{
  "num_hidden_layers": 11,
  "n_experts": 64,
  "d_expert": 64,
  "hidden_act": "swiglu",
  "normalize_top_k": false,
  "balance_bias": true,
  "router_noise": 0.3,
  "tie_word_embeddings": "early",
  "train_tokens": 406000000
}
Below are experts of layer 8 (counted from 0) of a mixture-of-experts language model. Rows are named router (the router's row for the expert), down (a neuron's output weights, with its number) and show model dimensions 0-63. Each number is 500 + 25 x the weight over its row's rms, rounded and kept within 0 to 999. Numbers have three digits each.
Before each expert's rows: a language model's description of what the expert responds to. This comes from a sample of Wikipedia text that the model never trained on.

# expert 20
It responds to: Articles and nationality adjectives. The articles a and an, and nationality or region adjectives such as North, South, English, American, in biographical openings and list entries.
router:500466476502471486525528525492484497477518483493517509478506495461557518521473499551504466495509465472511471526496481462523472513523461518491490500536511531510474482500521455497470478483528458
down0:553496542476490491509518467522520471562534486471561497506487497498492516496471483486507482432474490514497541476481518470500488505549523478486490519521482532496517502513482510509500491540511523
down1:532453467537504516513506461495476494517493509480476522474476531505494531497511525547507516513523546479492481520516500469456469523495528495485498537550481481470540495484515503536458480493482478
down2:480511496543499484518457530471500522504506515518515534512441543518502513504489464498483505533482518501490488506516480499497520530493526507488499470562473514473520522490473511526499520497474493
down3:495504486486539460455539459510446524461485446518470503486451482517465453469501455468464498509468512485442489496466504518463480504485502529488547504504479456491471532503503486485454472520469498
down4:483507451479515520512514500428509484522473478488528523495496538529471503520521474508521495514512491512508492520534498486515496465495478497365530518433529496478498480521486524469504493512453510
down5:495484517507489540487542518495508518498509521510508459511484545511512496494490545509475487473485463494508490520508516518556520517513502523591521431516507490485478499502475527503508489507525479
down6:488471498502470510474511524448485524494528478502498512494518539489445466490498473487463480485529458506455544520495466463516491477486506465498510514507501515495571540479505513469528520493534537
down7:498490464533523507492519521510493459517494492526501494479509513466541538524494548465504505504484489458518492504504532503513472521481531517541486500495511505542496464491479460486498505522476519
down8:516490529532482489488507514561485518518500512507487480507520488501458474515493498524474534452503500491504515506509497488566502501530552504489509468556539464530526512489528502512463479502476498
down9:455493479510478464478491495516496525556494532489502532467519498475488506535476523513481483450487540456534499459503510509535559470506492476545485514503488479527445497515446486476498471458524466
down10:512537523548478514503518465502489500500482479466532432476502466530473478498494476546505449498525489453516455504504531483470495493480518540481495528536516478507448503490509480468535497478538477
down11:489476498517560531500469485484523516512509478497524483517509519498540493494511512507469529474484476463518489455505507503501417493482488526509484488534437447469510502501471493529503445542477468
down12:502485475520513484472520463512504483504526501527499504495503469505509463537495497513498494481492513503432490500516494516456532497469434447486564511500510498520467557497498490525501506523525500
down13:506481476436486488547503509515510494469544560515518538483507508475535457502505530513503476480517496498482509522503479513528547439493479524522480524490458515447547483468499477518512496518508538
down14:474510538434466453507484542511509485553513480493528516480489520476472488518514539492493463493484484503472502506473508493529449500491526509502487483483523540510498460559513497478505476466482492
down15:521505496493469540502508522558469461549498488491495506496526487435487499518465487546498473506523521517528467466485440487499465490498508531507539497521502543497515530489532511501467494487496455
down16:473507502514459474515491469509521489450522423543459523450499465518496504459510536569483507518483471524484544431519531533528505480506472481516515469492478497505498548509510491524521513525497513
down17:516449476482494530470492450477539531551482462476509496465526503510487439500474516482514478488506496502488518486503512556465553489540525483494503472508485503498479488492502484515480524475510517
down18:527506503485520520504515479534493527499488485498486486491502507486469482504485486474531489517504474455520506503496537536461506467571469506560494517508485480478510473464533476509511471514547502
down19:508504474528508491535514511492482534509500496544501522498550531523521480441511504482494501482518538455495472502517519504522520486486512536478527515516545493530518501448505510508486491516492487
down20:510505487528578498484444480448513552474527482541452525495506518474485474527512488479521464466495513453508517500482498509481464526484498528487547505505471517482489464480500491506450480542511519
down21:452523465508504496491499432500502535495506463501504513502552508496520440504511478471471538465482478496538478490461518495517495489531495510471510546495540514513552440483508532505506548472504507
down22:474520493487466495539461504539468523529544479509529490513501518493494540454499467495495485516480497499475519516513476504499531529490523518480530502513469488501498512470502489492473494538491524
down23:486549481505483501503539478489488481543495514495497494541494505519475498488532520533494534518508520536501492501475488509497461535527522489518511477546483521499447499502503513473483465499522535
down24:470502482515517401517505534579486450496523488518492554489455493525469537530474501476478535530438509502468489538459537496531526480501541484532495502511526499446472510496526496500490534493490495
down25:504530485494522521508486512461557485541541496558494527508492519483542490518496505505479521490465503514532465461501516489443528485499500475484538532489498478489484509442491496502499504509503521
down26:498487513508497536507514505546495522477516487514459500497509496489535464497483531492528485549504518472509532512507507481504569521453466489507444491489476515502490480469487487500481467489528482
down27:524526495521500510466497499429518504494496483502490501467528486512432507510466509502488509480470548474507481505478518487460513510516473491507502512505484501507480485525463493501530517459505512
down28:448480532500450469523486478548485502493488474503451520493535476484488483511530504477527479509502464446483495518510494493527522526436539512496511544475494512496448526474489464502499511516454479
down29:483487487467473500539469475451515505572518504489518501502520519486500490513466545493520532542518511492516525542492493481489474475509482547515500480499528493467491504512501457494509534494478497
down30:506500535530482530506525518458498481505453511466502532522478478519509522492497537540531490456501488487511526546457507540470498494461477521565446485483505499527491509485497513494472527469497514
down31:518493496479522513462509476508479484510530506501448501525544490499507483479489506507535503504509519483472496499502476491459443551483544485496521501505493461492490457500528469484505500519453474
down32:496479511488503538486521474439491500437451469507516514500522461470494478515514473474525481559523538447483519474498551531525479483472476501495509511504487481464502484517494508453503502488492486
down33:557522507496505503509461499535505464477502465472498498522495487474522491516503502546513515484510482472480559483513502513461482486509446472482505477476477514457517461533545558518486500487479476
down34:500459483504501466481534507556490487488539526475526451478527509515474536518539457509511488511558498516474508473488507505544469545499522502520483512525560473475526498509510519478448524509509474
down35:515465455528515498481449513526528479496521450489524530478513528475488502519493465466439510471518496460495518543493546481466488505502461472455476554497450477500495464502504524514479499478506493
down36:486533496528478569487502501460507477522480487491484503472498495493504466515472514498518515444450517552500498530489499534506514463507499509481507509531537482528518520467508519540474508501564487
down37:495509520484491482489466551528493476479506554504474476469496487505493492511500491488522464422520534501530500520490477483452482501494499482483534490489496491453530520492503459504536516478517526
down38:455519530504473504515517504551460458513488480488508522505491525471504508437495503502501477495508549527481494568494517486453555526505482535548502464475502537537534534539495484539485503501484486
down39:459560524490511469476474462462494560520495470449524505538483499530522471514551508503523481512490513490451497484516491471510503500486512509490479521464523518523478542523518520506508478505508518
down40:503499480509514513480505493558485523483474493491443530497552495496487523481587488553553481469502538524479493449508497519493521486504466499503456516447503495536522473488501475476489531522509517
down41:514519501509511457535481481491492536502477502478482487456508492484515501526517537520531536507497487489490490501484541477551460487510512487546485490485507484519488519494491502518459531498534545
down42:479471512442455501470480527498499477468454482504533475509514539501509501507505517504487493473512478511520520473515518489532510506481480473505458523482491523521509480507516550504481499446543478
down43:551532474499497544512517448488542511505496489497507472551564480494472500466499518494528501487522554513518505502463517490511466458439513485497486521510500518499513505482493513493480506525489477
down44:540490543539464463525506479451512504532460464470428528495478484534529481510500526518482491493548467502505492509496473517443459520529460498492508526477513504505508479520518462537514486525459513
down45:468528490507473482484490509458518532525541519499479494503505490520522496475534503470516526515486527482502499505533527497505475468539511495531506491473479473487507497476498495490573495557496556
down46:533503505498492547496484506483485492495466515531420492476558509488491494497520466515488554517536517483469468522484479516478474520509518466476526470532522506526480517513485444494489511511534521
down47:506491504490482524484493508497504508519508492542540513498444497457491465480521476502537509516537474517526520471505469502493485545486509522483544509528537523489478496492548496455508528471501492
down48:483517492456509539482515500469478497494457513500506456532550530468491536534464501523518491472455505481484483531487470475505553493483468490518544490513526480549506494489540489461488525518467492
down49:496500489488530490518483521467522521464483469524533474514488454521575517554447473491468505525490468481532503473508458495552486521485499480550451483465428536518480486501483487458500528513507502
down50:475488505491487471494489460537474491514467506485530512505482499520533534484479497526531467520499459431480502513498503479492544483477508512489506514538551498505502487493475482525513447492521517
down51:506518470531476492473545503514504553528478505469486531511504479505536514468486490507504534509555488551468489475549484513505499486523478462566463521500530486516504509496500514504479483532516501
down52:483484490505494490460525508553497479492509518515521473507504491507476524498479527510489481514521474472522491479503480479494482477526473473537542492502514511463477464526518474468527520495485508
down53:480521510456498478536520460516471539513491471472490490468480490521458502512503491488537518533501499490519448494467526523490491532490485498486491509494473503479497500507554504458533470480536524
down54:511500500501523468530476485508487493485493491553470514508504496539524473556492490472507504514534478553484516522546499496488531506509463482520477513492472480501555522546518508500503505521532520
down55:470501555497509497499511504479498502449489472472500489494494500515454494490489557502501511503532486493490487473473511511486437510484512531514469465497530493459519512469501488447497484503508504
down56:452525480498471512514517489477480537483495489467506491473495454453478519470525512493494520470538509498454482525528532431535522555498499503492481495501513497520516500483488472490534479475515499
down57:474488500519488528483505523514521513495511520496471477511489546510470487499527477493539533524469542427513528474522500506510548485483503506419527441494475517499528453525470474490526439509510466
down58:519494504517516473476452460506463545449462507540516519491539490492513497499475537451512501534503488522501498508472542479538495504452489493508491543526501512504529561546508500543509537534490515
down59:491493483512483475477491466497487517523481493488517452485519477509477481489491486528499487526442490489529480515558505495450464452498482490456502499524492499455463526511485522495493508497504479
down60:521514485478525479466500553509455462498531454515494496474485522519486511544554511533490502455484509484518482528494475499480455512494549509524462504494459491470509479515484498568440504481505484
down61:507494471467533483509494476473477463469489478484512523496464443490470493514489485504558500475525490489467520436516470530500507515501554477488490479514516502528516482478514507480521480506529497
down62:487468510485481502494521525502512523487502471542460465489477497465524521532507480510530497511492514487521556468502491498502476478503517532491479500510496536494513462485461517544524555501459511
down63:479482487510505477506532518499504505523470535507505498487493548500506510481498523490496491504491501489489524491488486507504400498494520517349485518505473495492508509525497509511495507524505483